Below are experts of layer 2 (counted from 0) of a mixture-of-experts language model. Rows are named router (the router's row for the expert), gate (a neuron's input weights, with its number), up (a neuron's input weights, with its number) and show model dimensions 96-143. Each number is 500 + 50 x the weight over its row's rms, rounded and kept within 0 to 999. Numbers have three digits each.
After each expert's rows: "gets" lists some tokens that make up at least twice as much of what it gets as of all text; "comes after" lists some tokens at least twice as common just before its tokens as in all text. This comes from a sample of Wikipedia text that the model never trained on. Tokens count by the router's weight.

# expert 23
router:533581542453465508505456463577363491424461613586490465649571442472589542533496517556543501445643492493536545518546518512508552492516494533550485
gate0:562500531503505455505486554519530512481531534457437462521536354445587497475455474463449417504424471480508530506526465521543503576518509514462453
up0:512521439592534531450528481437491526530468503462519445561463487529476603477468496393390490468505529577526496491427493572541561457479579542439542
gate1:533481522574436532551440540485458467542509505437541574556484464511575507573474376487496513534563546485462576507567512477583544518441433511547498
up1:516507579425527630468494500484479452541537538600525512592454424526550452588526542519457564500504492531519578437560444475540582534486581544566478
gate2:398477523431443487561486400505469486579525523427465490490529453484434407567510526518480525504464508533515523513505470490495472503499509488565445
up2:530482471492480456521543458454471437575446490509449433551479546421421492542513517595521490493494509500534489464486500517543559523463517492581499
gate3:511462501511492479516489563482516511503573537505608445537580572442582479503507450482550587500525433608512467543495536488500562530512532584427484
up3:433503558462594488455574500498492478485525529543401497486527492471456444525553565514514480561493426510468516530560490412456598484548562477516471
gate4:566528437446512553521417536492515464529504421524574513501521530540524560474478448572518392542523455583514502476506490503504491566523513519498479
up4:445488439538473538561467464555393510524523559536431571535496495554431485530514515539490429476499426518531550541492432518509528536627539476545509
gate5:541555462509456557428449464487391400450491568499452435513501450564550547469471422492513484481490474492413484475505426543439433540471462566519415
up5:465480437492512491427572518475595517421510483494477465473486519444586507488437469412500497540524533561544495455577434530541470571552477586493456
gets: "\n", "\n\n", "-", ")\n", ".\n\n", " |\n\n"
comes after: "-", "|", "\n", "\n\n", ":", " |\n"

# expert 7
router:606445403431464413584582457485551479487559413463583558487451534537495531486542542573590560451490423506525504505459532448491548464473557446483469
gate0:553481507484427437542555497493502503540527479525453484503540490531492496496522470477500565541475550523447385576531467539522526562455341597585463
up0:530515521555432448486549383419491602448492533430515493535474436480647437479460472486571429475458487444523461529471447545557441504602554548578428
gate1:518543483526481549422591481588366545527502537538501554575525418566566424451474413455427465502471502465585570539551558473483525558480506436517452
up1:457391482460500485475442379454551513434437474504563376491490555496521459573535537454553484449492609571474554543488538471458534505384456547447481
gate2:429568518490529503460516553461538440475457545423525613513535560484494432528572477481575464567565507546457451488490494518466514489467556509515498
up2:426488599479568471420562476498540385474493507541498501403513493504481497490459582469498500515398569507480519497508488459555523440455605497412456
gate3:475534470451511515428479434478460487439437530502542413442564416551540520418507519431454511567517535528519509493483519454537474437451499563523479
up3:508510446560532445550623560548483472557359466491540378472490498600549462412454544500472478514532564491492608468478512577505479501503428517574553
gate4:488451533454583458500466481504532499453513602393497519406455481493471434528511370543519466538591418548526537531565430554494512551444530534566497
up4:514527481559469456495548391428511551493534521544474543521519417504441515481422498512527501436544539458597510487532464470496528484459474593456482
gate5:417514485437482537518495487463500424489568544447483496581487515541406532575456435525522507486523526474452464477559318527443498510483469582597478
up5:508510441511531392496526500515471490492444476498526512557376495503479492399479522592489497503532552512486531533386437444491528467404512528529484
gets: " to", "%", "\n", "0", " |\n", " de"
comes after: " ", " and", ":", " which", " such", " member"

# expert 65
router:461421498618549541383514550532530512536524491547453551632457437538481447506515571524490553539562586502495554575574562487523510585478537541546577
gate0:528562435505563497498543531387462466457482374583581461488605440499500466558534532471502502559539518468556411555488500389471524460535596535464481
up0:513393469454488444484498553508435546460470577576465447495508473558534515647517474451443519531613423505544454575593534419496531531529582382451505
gate1:530464431460547479543467485552478547441491455464440505538514498456600532524509481469477423467451509515584494529558425502525538536485482534484504
up1:435456424447518567584602505475470478530617556441445546496446494508531531556596501486523480446502581533470586463554436544514460569506508504522468
gate2:412471443459507570444505562381506455441552426498526521517432553469540497448477526457494544526547591466436629524576455510540556538511515493504548
up2:499506425585453498422470526528501471527497482539462468531507503534383436572560509473450493465481421568459477503523437579467529486473529428534533
gate3:562523454479491489472442545450434473504472550443466463552606428484486442497524520464393456458517552444425551466494495457430512565503540463544560
up3:569590594450452502562503424576590544532525455363571420389457496550498475531566413473428458445472538433527532528513519505522530429521565476418409
gate4:562547475454459484530479537395493403475495576525533422517460548467383478540576523549436468572361456528461463535471476479495481490488474532498559
up4:472594424467561498508544459434439492480471460499443448525479507514554532510552414511521488471461555552478509557507464507492539500532428560521486
gate5:506514508369522449443486491522552429526424556460477490548599479592445480604500481525484521526548446467549462526453529476536440508519430548550473
up5:550624482515510451424571416526459482453485562468503487544500499492544500425514578579494416501522613454538497546594503493490553578497511561470472
gets: " L", " D", " P", " W", " S", " R"
comes after: " \"", " (", ":", "-", " and", ";"

# expert 4
router:497499465437488564476362540546480475464494539600561460541518484491558563514500533447466459469516482485411486541562453488441574514431499523561451
gate0:500459479524524439489483467637534511541586528611455462514565514515469434519551540454438527394387425561477441519497485505441551569527515541424477
up0:510522524520448542449473521503444531457488560380486556512454520484465534517588463417573533521501540530602476446485503478410498535504464463510539
gate1:523434356512540493556473455573433462492566497566538525562489575567537521512512541487510443579558511508513526515581519457569488504496450435521611
up1:520468536572442513486562491420463553518456492525459452551502516495534435420585366542531567464468534549526467472499465504502479514505470557424472
gate2:434498474519584404478590461515490433507630478501592380440556516442501509568486485474429560498545605383470452526455551492434544439516546458540530
up2:503556541396516501504534506550462589525522542579490426559516480566556477512568553464482518532455479460469566519577398537519437556516559457494556
gate3:428404549510468513497454401556375479508482543543484488466419585480462525580478480494438452504477460483468617516558556540515510455420537490463544
up3:528493515632469573586480486486516472467462511631542523473574536534571503525550501540466458613465526521512554499429560514481526582512505484452416
gate4:420455475511550532484498526546468541535562519473505523568389393497524526530530572377498518509404541542504467475517466521497591507475478553466478
up4:471415458524539580446520458428538518544575502558493418477543434465492401495456468613455591528494493537478533469360485544499478538559445486467571
gate5:496445568557594474540550529559449515485474575589547575428480468498555554456550566471594503478538489593425574476475465538463486457516544544519497
up5:499447567581503516382549555490520602528477529426499514502515512433525465507523463542513444453594460506438428547579629530381477464481473485509510
gets: ".", ":", " |", "|", "-", "="
comes after: " |\n", "-", "\n", "\n\n", ")\n", " Born"

# expert 59
router:571480465568454478414546543506414422474525490430520416493461478527453436594561533491540494566494439506398449535486443559447475457432503474589434
gate0:462519506578654512577511527496530561498463589443495526461405456611504510582477511519544487447513544424513638461539514439547567540452579495482503
up0:358521520486507526387539526488481536544563550525484444526521453496482573446501553490498442573475570564496544492563472485496450438457415528546544
gate1:436491563441437465520519528581508541505412530492498523487487562484607596494562514602496468414513474529446518577509494585406455448503469525496438
up1:487468433517503548495494577475521473518544490455545511502503485510404574550476568570556515538532578474515524536471409437508496514490548474556554
gate2:502501497467437502542487516533500422649514572547497460533503529521511489463506476539516438484437419528546481524539553420540436594501554492489563
up2:469565447446471483517491534493524506458532558585566498526535520481565521561563516576434611625464572509566471443476503531481485518476498478492435
gate3:552484554492430513489533505539567507435459519470564470371546468407482445477536599459476428576491506425567456502482457532546479462522347474480433
up3:478501500514503574548560556522495522485412489493460448471548518506514479403456505471522441478506495523554583551488502508470411425485406527484377
gate4:570425474494542452479476458465510510592444537436451591570538513486460474466474498520560445619476550528497475498527544495480551475483570410523557
up4:424490482534482504547516440445530426535549498529509515550442502538515497458411569521490496530477422503551543497482522473490589511488434407484510
gate5:534526474490404459480434480459488537501587552549556482421443519504457446479461511525454455470570455451465541538605383546485513464552423473504442
up5:494517583502592501484575511363566468437498398521562459506510428575435489522525542464514504427581515419521515470491541496557525408548507486498482
gets: " ", "–", "/", " $", "+", "-f"
comes after: " |", "|", ";", ":", ",", " in"

# expert 27
router:507432438509519538489563449525448506441530511481459559550546421487533490506519473535517525454449423659463533612425460537598547451501374451445557
gate0:434404511555510554515448471473500564543550573531515493458422472497478535540515516453580454537514522449516550523489474484470510515462529514526604
up0:541509499454506494470533526489546536529487569488467421432447536514477556540552417532526429538564524520546567466539466493544469505554530520449485
gate1:373578501547448434426481506491588465499525531560552491467613571520595551603531505585484482571469526511518503574454527469499445474532493530470501
up1:578466446495463568546488514525408524481442537565509554576514543453480544450492439614494477494612462576491538490450438445434539494478461426555496
gate2:425585466488521530445468494477515459525552541505509466457458488527477522527550543540531536495495539455560533522446531479516606476485548547542416
up2:508469424484429534512533461512421583506526440468478511545507448461400458451412464454505524467400447481433555480488419517483568486488471455458525
gate3:598486485527519639542515471515469582527519569474501492432553490498398504439433552499505426476490421560493492516613497473447497494427376553486407
up3:535454484522475461455531435468468413517501529527472516585479550476543524396563491505517502447600521429459433503400469443428532445580426534535391
gate4:374515526459395496452421423401554540470502498588545437467554474498450494476493540529496546540558552546542546587506539490575511506477515460504468
up4:462432512501519483462440378553504609471493524597459565445486515613452435571489495459452490356529447528524511496494479517468523465498526466544519
gate5:465557521470527569498508600463415543496359523507484499485504458521469526559486439441486547500448436479443484586491537508440488448465424453514490
up5:506445421463410544477466494561448512532458541519480493407456531523535466478468596492403443489416487496482524416547588546505487527633504491473509
gets: "-", ".\n\n", "|", " by", ".", "\n\n"
comes after: "\n", " |\n", ")\n", ".\n\n", ".\n", ";\n"

# expert 56
router:641442488489441434563570472516588516521567443430497564537424547580526541527505574591518533462522459478559488425406485545445549501428558484526488
gate0:495422502592501583515530512523422409516519539475502524492471516545476525569422509410478533440547480436504483535514457457430506560508434461470432
up0:471477582428566511683489479488480477507478454521504441492420525518513557453532528570548509564474548420450478575604444563511428541511506514441477
gate1:478444470505477525450435468491449524572481570445512561423517418524530433592486540471442590443422510432481503510565498568582516549488524484500544
up1:507469523515500474494452481562518504518526463452471548529472570566500602518453497555460557532382441522445530572502499506547478352518463527520456
gate2:608535450436507476563437534589487467481557512602531455569502523481395514474535495549479485433490496473529531441495497559462540440411445415544505
up2:489517494465483506474428425541463439548459535471468493519495451572482494466556565476493524512475540493527497570539566454426561446376531593509503
gate3:484615411479570467503465530484494447566549568466498517534432518532509610556474363437488534555510563448469481455506507445520487500482495433548523
up3:508507493447563469543526515498603517493480387514587529497620540552480421446498471564523472508484427532478519535511432439360494520471428524498473
gate4:492535533471463470546586508497541514502463527493482525610527576457480487387485585598506575554517486494545460476534457549431581507399474446488578
up4:438532473562509439503503547459516552617447549439502504520507484449497589496468445577558613468493473525501486503465598530472476628427567603479509
gate5:488471503549551509510536529458506457540554514526490515422506485431463481484462467425520517441587514537480450515482470488443498488490503414495363
up5:425520472486443525524477565500453468531465549517525586525411384519453503482410496521447571533523501511515571524475522516423511495499438427520456
gets: ")", " also", " ", " and", "=", " he"
comes after: ",", " |", ")", " that", ";", "\""

# expert 3
router:597430422472458413570574440498563499490584419477571572493433519539485538486556569562589566461479436510524525514462520438492561504462574458483467
gate0:477445558560553515571471467439438506476537472557520530525527474487476565482412430500492520574583488512567409566448525521484361441525524410520532
up0:459480489468490520550467489416424511512458431507446584443509436436511456495518532445544505601479542466467558543381423419459527484525525518521486
gate1:420488491470536546486485530575483489470542529490473471451512450513574464495491489459510447491513545531419562520493507503518466455511385533512515
up1:468591587454592487450461459528461491500547541544493413469544464468530538558491517385490495598554474525552448484516531478384516556472524530466504
gate2:447499497422543492607531492559498596634493495545464569524524573518414444467488472519530487514496465504449503514469490607423506580474499541540439
up2:405511547596521464543569484474498469436480390462499463591590458517549476450555429482501462509467530508456463542500421480519520541488491432529479
gate3:436493447521497542548423485541518540547557536605495435576397449492443433491555426519449552621479578443457444525494498515549449574418503493503510
up3:470464436480529615583449543509559505435570561506616432490534420461481485527532527438409416525538536428465573492512547463441492526559428497430562
gate4:562505534515527534482469507460551548593599449512537587546546538430467516506524533561502615541513441449437420517407466519519427554546500548413592
up4:474556441440432526517445504484442524488487540450508487609483465487566586553560482524508583475462505569581567493474425457496474545514494511566496
gate5:393478429433537504506453455541533408447549498502431508573484483525503465597542412501468539581539500512487586551425513425536512422428463526466376
up5:599509508365537492540446388476474452555488607606553553566465550463412525562432533415518465541560536410471486534449491558550524515448510579550462
gets: " ", " |", " L", " C", " a", " J"
comes after: " |", " and", ",", ";", ":", " on"

# expert 22
router:537432426491502439571473523477487471564521531575490496536471562431507531446509427453507514481576407541487544442494578456451522493426520436549586
gate0:451548513527455474517447509523436497467527549574454535508488496559563510388469508468523533482545672495478519523581540503522462480437477541477401
up0:449459473512501522511550498550584507449556499462484500537531456410372524554608454464492449502449438557502435459470456500405524561476499509532513
gate1:471516495458473489556558484464444445574481538451488503420542461461583543463483530507494452503521514552470471473476472380475530464575462366417568
up1:560444505605532567502525399452573510431530561446527505448426496551603519589439566541537476540439447599526525499516443516495438479518490587417459
gate2:541470505530589469512478514502483517471522530522493528503547488540518388420396457516565428490450564378577540476412411452465436543503459548452500
up2:492498495416508562423540563546501441506567537493517468588594500305450564510517529456532479535556439554465426506533575561500498479464579477513487
gate3:511471566479522456544505547539486493476553442517522524509567469433470517497440548537418587484535493450427454589475477540480474550546511493549518
up3:518481450539521420501467528572488485444444472467436523509486425393521416504523564482530561549488485409536419552484521439512511484502455541519531
gate4:443491533494502448497468426556537512566482441510414497556531550459501513527520508423492487525486413565509383502551506294489490494528531557539440
up4:563399541454458504489414442482583389471464494571499541468556471499547376496481447558531510527556451515488510629429430429426574580416532504445405
gate5:564390450537561526508461509608468548452495561491492605477497579469448589501494544464474507484453513523504544511483484590436458502477563567537551
up5:458593543462560556436478596559595479461489484495509545481489469544596411554571466480456507474576465528582469415512451416564502413459511472423426
gets: " the", "'s", " a", " his", " The", " their"
comes after: " of", " in", " for", " with", " on", " to"

# expert 38
router:599496402497507438538569432521513488428567436466490593466514556567520527482544594568537440484450494501518500541442506488404554425390511482473469
gate0:449483515456471569517568390449475441502465462507447459512563433549505502629627549601403523474513550540517515553475567506535476544567525459508496
up0:500495592479556519498470488506466465514469582524424532459473574535473538499500482518474496468496530604525508492535505534526586474519490544419377
gate1:525497515463511465450471512495441460472451523487520435548478527447526460560443473530433445517424481566549502443484442523508488520466390522472445
up1:507479544525565484512481430471532534593501485491517430486508548472465467498472535588517454533422521377425464471455591588457464510514576501593601
gate2:525495400450504456487556458491553536457505547378487527506489522476566469513480511525456460433564504555534436418581489546435517540529498563543619
up2:546399583530609513525494469472542480536478474482558485515459440535421410518465410477507519559488560616376432531426598506600487506579481451513468
gate3:512463464493488498495492434543440507456544527390493526428583582514438509530479546617455473535432517487498432501429590527477462396414463515499483
up3:496558402514490528537568418502446530541498484366481448420577523539483523473483504599562433500445588465464506412466479557383407471468461456461434
gate4:519475495550497516458492470549499515481436556522503545537391481448463537531458502384498531481531567453511478497517558507511539432505497507638527
up4:467495466517502494427473463541437534528489504584499453494522472550378502502555481490462500441472570475591534540529517499457564488392553578537502
gate5:556595590555494515540486521485472494519470486487447467556487536435474526479472488415519472533566494491561464517522500547504480581438480399495487
up5:529501524500489557467473452458409452528419551479513499450502471474517492518485525425478462591416615496530540458505529497445494529477549471514516
gets: "|", "-", " had", " a", "===", " In"
comes after: " |\n", "\n", ")\n", ".\n", "|---|---|---|---|\n", "|---|---|---|---|---|---|\n"

# expert 52
router:594448421475456407578549464494570492496569414483592568480456538540490540493566587572582572467473449500541499502465527448489570470497576444496475
gate0:482523586503523529508599514517475557480497521593486584483484439534445481538593461449600510493415459479460431452530476490492492498455381552508486
up0:590566470594434440517519526537514497578426585451523537487402508468478371456579495431480484526479587470578539439491496479460534485537546531515516
gate1:408514458455425499529474557464505555461515508513530537511483442507533464486562503395554585478501471467503536441545490518551547460615424561465402
up1:521476511470455443489601487604470569567516434494511593510510474525545447475433570607432570476445495446503506470427469572516552528598410616439475
gate2:473554519476553528500505551479491352522466541565552542450499638634515493585529610409446517499496462551492540555536507478528519521534484563386514
up2:486531455400497489457496440528502475514441480436418439480466563533518502417592451463417505491451552493454493487617490519504418562468553609521434
gate3:518516504525445427562428553522391490508498502558449497493563476432475513504425462514587569460465573546493479510485442582570494586551595501541587
up3:518497502513492524460440530520528494418553573560476509514446474480479527490613533457560483565412444541476519506500474512533436475500553467471503
gate4:608513521552488507463450542496559487494417577452452499512552524486477560357453532428568514495510551435633529449574477492574550476546539507612457
up4:422511492515484518427443484461476508502470493490478540458461498527446596541457551472505459417458585500495586365440509445445478444453437515453512
gate5:606459465515475568475592496503550542465467556438483466567486471501481518549508455528487563546419516507605559503521562476439552513571587514499545
up5:539465524478471494463561496465473513554425638478449412466489503632500488476488564464548484417553565577507456521528481514547554463511602492497462
gets: " ", " in", "\n", " C", " the", " B"
comes after: " |", " and", " on", ":", " with", " by"

# expert 50
router:533475473562472465512603459419407555476473539550471499514429534458557519493424403497506515507538548527566557563545582418528392453520430428487461
gate0:424459447505557500486516406481498526548407428474508577570565446465598479425457497491483447531538604569576492554467569427522514482537576461465518
up0:444513444432495488446580487557525475438429489526577445516512388544481502510448567495426495517476466536554497508571508410590554509552504512499490
gate1:525366522546532419490487467581431524590440502481513513494453612543424529543482423397447463522539455462480490528470521465505473519513460494469582
up1:482518520520486513456536452470506580469512563470486523477543520543486445412585576438479431491547492575473523550578477436438444432498451484503466
gate2:501393512497451539534548509504463457487489532519450422498535482545513543473475490494519418513491495551563511514533507436474471530478434453521493
up2:426458485447574523548512584482492492465548399506549566514485528502504529491470508462431460508535528487486543576494542459555476518461470423582499
gate3:490516479510561512542542508456401474538459515468529543500531527429557469641443483415493504591452507539515485516566552438522469466588477480454479
up3:577521487426499495593499423522545428495538391452520501435526377404487503550534509561539423508488393402400512475510533462517497515489498470489509
gate4:537497500527560463556562511539467536529464550540535579459500468502488514362603478494484459498505521564543523550487503487476463489427406464605473
up4:511484448571544528508515472476458509505495572447492524556552516483471517488412528448589516484551570534514509601610584444544459468486399460498439
gate5:505491431475407485438629485440517498519492443548397504419523542426616480433460571479567519457567412439495426493502493575577522513442512571490431
up5:423477505537495580486636474508563559473450486505529474481478560468537519512443458504509468468481479472427516368471473438530457494510529512577455
gets: " it", " he", " It", " He", " they", " she"
comes after: ".", " F", " N", " that", " f", " a"

# expert 78
router:446463487517467460503378541424539561488551465522510527429503491481518507499530517454529480499405510592532439622556549446496509464531517512440521
gate0:466457546488553492482521410414580501478481485413498527544412416483493397474497457525480420487404515453479430549562606484427508469454484441490548
up0:569490482478534508607516534391430521458470569475432480511497581530421573451546570526540477539545584440524558477522558579551580539494455480518462
gate1:464546472424555476540518512440453540524500509514465570502530419455512512522523513528501436495456500515470544482449379488479519514498360507452630
up1:597426484516613454409511490555420492526474514496472525499508490587440442460457444488533543529546412436592481483521575488466540539543496580431536
gate2:523492505623521549469453397553662492486524437500514557514520461503531505514550490461430558531524537572449425596477413497512511542503455533521558
up2:571547509478497481515571473501569517547450474524489545417482404516578512533475501507511500423453469412469436437504490525505479480537519596468510
gate3:475419442460507525451475580566438488543451462477458582394486523458350521535534448525469496507483542522462581567484515399557458551544538569499479
up3:529496542467518472460530490627410508461507501485521410652450606459524474416529403436473472487513475526465455564472452470511483546478527575518521
gate4:487512559511583436495457458604517433485545460520561467484500478457581439538476516467471505524490467492481484430552545410458523507459555429556502
up4:478541499519608557481403500393493544509493455495513472407536400557488520502517496548478477434491425500508438521514454498486511508559486461503553
gate5:474463591537484526420541526499585531642462463531423487548510505454466487562553536553506451481447482491477566540507528478538512540556554515520566
up5:540479492383529532473536491543523488391577557392423494514545563496461527422557526517545469547494450410485480450558532493373426415573516475445607
gets: " |", ".", ";", " /", ").", " ."
comes after: "0", "1", ")", "2", "3", "4"

# expert 17
router:601390450499473476552537494486449450406466470507608553493488562548530479461505526579574529489522426576543502491499444383457541498459542408490545
gate0:523472497533540506572493450576509523419486564441479556478416505492471521448549508491443363513522529415551557472558408534475406521486484508502475
up0:478431495447423491548577518517570524475517473487485533555395526564553367541475538496578518391572514555532550454499466579496476632501474407515444
gate1:543476457559521440381486509585496435482463554446391481520525506550416465519516492605445576480443424470510463502394517537425576474502467513447559
up1:487443480488522476523452427639499464431533574437532378520546481476395564522468541497485422523483492424558495528526455486539453493462547440432498
gate2:486457531456499525416469486524511567447444445467488507472530459507471506453621512500476529484423409445474561500464465473503464510528401611441515
up2:613591524520458419471549532603459570507458422461515559512453465488570502527580530464509583447577482483590568512526488472493511527518497608423409
gate3:533451467560511486492399489543567530528470596586582583438560525527495463478478460474516534477556428514458511444504592475516461390545469424470462
up3:576460587524491477522512495541493539496592518517512524525549550499495467516515584462449513477474468542435463478464454491431504553482467425577535
gate4:458520558520571552541477445571466525473538471553566528523501548459420537526412532443472479499469465520423459469548515620498498526524555473527524
up4:473466542521439464540451548507546523601511541506445555547424388512426575514528494371524538453497549432498488510482559575422424494473505446519510
gate5:491519479428578530496513499474490505558525486471465491453483516402561489631548503523398351563454495564369478497496443507503547591512463519540483
up5:478430454453481480399541569479454480509449515514471503530540459490504501461492491463473472482433529594492492479481528470562501445502516466465557
gets: ".", "%", " —", "–", "-", " −"
comes after: "|", " |", "0", "\n", "1", "2"

# expert 6
router:501594481542503526435551448463443520467573462479579538537502572490461521500536491421452481495564568426489526532476445419446434515461462446476456
gate0:467540446491495526403440520515476535496426611413541535454487402446542492463567475574444435586467497477509538511605430464539441405463566552475467
up0:549503477492548483480422497484524523507567492536483539499477412518483486411514526499528468470520470511522535481399504577568518509498516548592504
gate1:519540511472493574497566500571572517477489548416470514537475411552491436508550481520459483464440554471522539409558400489498504476454433569520500
up1:561532515587460432487617530556642518499453486450451474433435549512452539516505461442474468469523473493520568499517488520483409459475544455476527
gate2:512474468569549485435508353395519417478446479471408517472444503454455457545549481441607523461549563377498498608451514449535459430600485483463508
up2:491426512585448444503575459477608415564443483482505523520497471470529510502487555529433507513525479603504405467432409496515455487515444533497498
gate3:440505500535532572514489487530396569420500463451542496438473508479402625438432475482458341523526493438549479418567486478539524505437521525569456
up3:499425546466499534488506564620496440461449384476519470462556554583562460515433441510506519495401454502456457469608503471494517568443523462473451
gate4:504646486556503576408522540564543496511596499548522526515535532383618493483493416430493497555528444448495518524517504491545489578490522429510499
up4:535455561567523455427547595487603470468556406499445492581475459585514451518544433496558501544525476556517551508482436478499538505556535432514516
gate5:553501565517535569489535422439423514485525476436543559506495491427515521492539491462537428482490493494508524490446518500511516490501437500476391
up5:499563474505535556491468486510539454528571466505452471393592419522507464481534529516472549495498544487502452434465500484464547499550591515492520
gets: "19", "20", "18", "17", "12", "10"
comes after: " ", "20", "19", "–", " (", "18"

# expert 31
router:458610562491484452425496498486433402557487453481514424443561520431510579529507478476502494577470524492476452525487438578510479467516527466545470
gate0:495566456493506495458565438406390516539463423457475431621517444454446558469519430473509429529444540469568558464499575525521486499489530540490458
up0:475496477561529505492521488428576522511493524480492408531608527629488504475447532535552450473502473516478483511495530513544582512507405543454464
gate1:526428506489521537492508473510468464527546586514535527581433483500501473511395431456512513425537501467354502420553557529478547521425491454467481
up1:448434518472485519475517442563481542444527608493523506479515474530502381469486484568514432478425542442532414513604561439524497559512508557541522
gate2:506495548546430589493532475508536485481557571512553540531594447507555495478495535441436397462594544509381469551586420489571436488556483403499494
up2:469493413459530425550499511609529529442545426406421398431484523488483442468508540420453484544451459412465588578507533509483530514474479451445523
gate3:495463456601462411412458557480538580521501540492581460434594465481454451525420540547523508513464538521541495550487468491571569457531468468457458
up3:554555402543515594521591484550486539538475470583480522556584505462616504377443508362511498501497572517567591565519474467553532569448314500557493
gate4:486509529541406570467458499514508501535575472444465488584605381526374522427518444500577439399430468415516564530627567440473463502481481489513406
up4:574561443438533413499556521524482392501475494508503515521518523505459486500512443498501513534531443515476529398478462587493440542493537513573455
gate5:462503548478494573528508569461536541564564417510487531536553564493359578449510552453511569589447531504482475400477506481500514529408480497535399
up5:446432517528452436473552427455459529538557492611490514466472483533533515412551501452476520424482586426530492529576524544395533496488519457444478
gets: "-", "20", "–", "\n\n", "19", "."
comes after: "\n", " ", "20", "19", ")\n", "–"

# expert 63
router:509494447514428410539617437534524424516619543490518554451418539521512554520476424461475591411543504440535526474480491420512616557404514380432491
gate0:497530424490429439439482576468509433569558562448501423530506457547467598505496565446506501412462462502440421537562494490510445539504452472622454
up0:469506498569478517463581473456492563425453548462537536487548480544466471541528526588480482590518539433660530523464567513479483605577493507451573
gate1:590605443514415387489529497609538468529538514569497572485511420533565521522552463399545489462489447507467413578546529484567472491477485551458511
up1:455578548447524413491478531568529502481533423530491623567596453514497544546448580499623516461478573426513500516439623504445448501441485550522466
gate2:504470430461417433470453436509456552450469552465480563452473463447451473481481510455478580466492452497531467599510563443558458472499500516495558
up2:572522484473547491395543565459571518499504486473495511405591504607469511444528561339477420552449586538604411562523487509512507541512549452505502
gate3:548504451450567505523498495495554545463482496390516479484424522507479529503567501444513420451538601475409472516515535496542424447463500459483498
up3:520475504440477471513538410520516456514462484577523504569505488488503423419558464514450450531452552519489477508571490537582409576436535482499475
gate4:472432517537436460508560457580548533547537542525550505490488531513623504542454472419464471435460417487432449473534577488505575400490442482426545
up4:498478513440535611517442471455565496527465526504515523491510516445453598462481560487486531590408525489469439572442512549438377435396503636533547
gate5:582512538439497450478487531469492458491494505493546497422448538531551473376487449458550454595521506521540414577468540525440538437490520507510548
up5:469496519494516481455373464481518583471454459545410624507497458457587463499627462516537455536484489490476551498501500556483510506466503507450507
gets: "20", "19", "ian", "00", "10", "18"
comes after: " ", " (", "–", " $", " −", "°"

# expert 20
router:432469518525507598491464496571462512520512549584528454606542438447609570587463539479492562572577562514519522527609460592602546461579480514607496
gate0:575484550506570488428452420518516345556449501546529523545551422476534513560597579371409522461557498480437597415545474542503541600559471484519539
up0:446567546537523566449571595478448492436519518487481495536569581520478521461438472576589473375486486530520476544382407514585510546479469631476456
gate1:594528426473419536486484470481576478498441463480496523493489528419574466529435475514511547554466476539496598526566543483392452459494486506545576
up1:493525494543398468537416546457443438554483497589504544498523490473493555482434402526574553446422479630493561547424475449465544522554378497470535
gate2:464510534566576511474456527525481590526441484520415447547489463485556581534454519567517489565498585504507548423542533420545556497427473506490487
up2:422409450449445531433507519547546396497467579563437497475523579544516471451405464544460529504451415458426487535517535608443461672496535448573454
gate3:481569498550492457569464539541532561448590501580550533440578551581612553566514483491491503511525460467446516514484468496487423517508451438509458
up3:563601480442549468502507494491532570515541472537519527467502376509464489569591592461412485459489533535442446523423492508430516411536544438495547
gate4:468459364544517516505510528557559464465512520539542504551495522408428533512514505577538515474418451547552534502482484512508530480501479432451552
up4:492576573503475482503504522553477494479526470481564364457597467504572607519404396533479556556526511491478449540539479557510593433509468436518387
gate5:541589506494465539495492461622417485466509558571509513509514556495526513529469403532400430456553550546504486515542439492514508505508430419540460
up5:476503490559455516506593473495551481450587361460482485524477454536504532522580568499444544591417538470528441568471440428486465527483492472597520
gets: "==", " =\n\n", ".\n\n", "===", "==\n", "="
comes after: "-", ".\n\n", "|", "\n\n", "==", " ("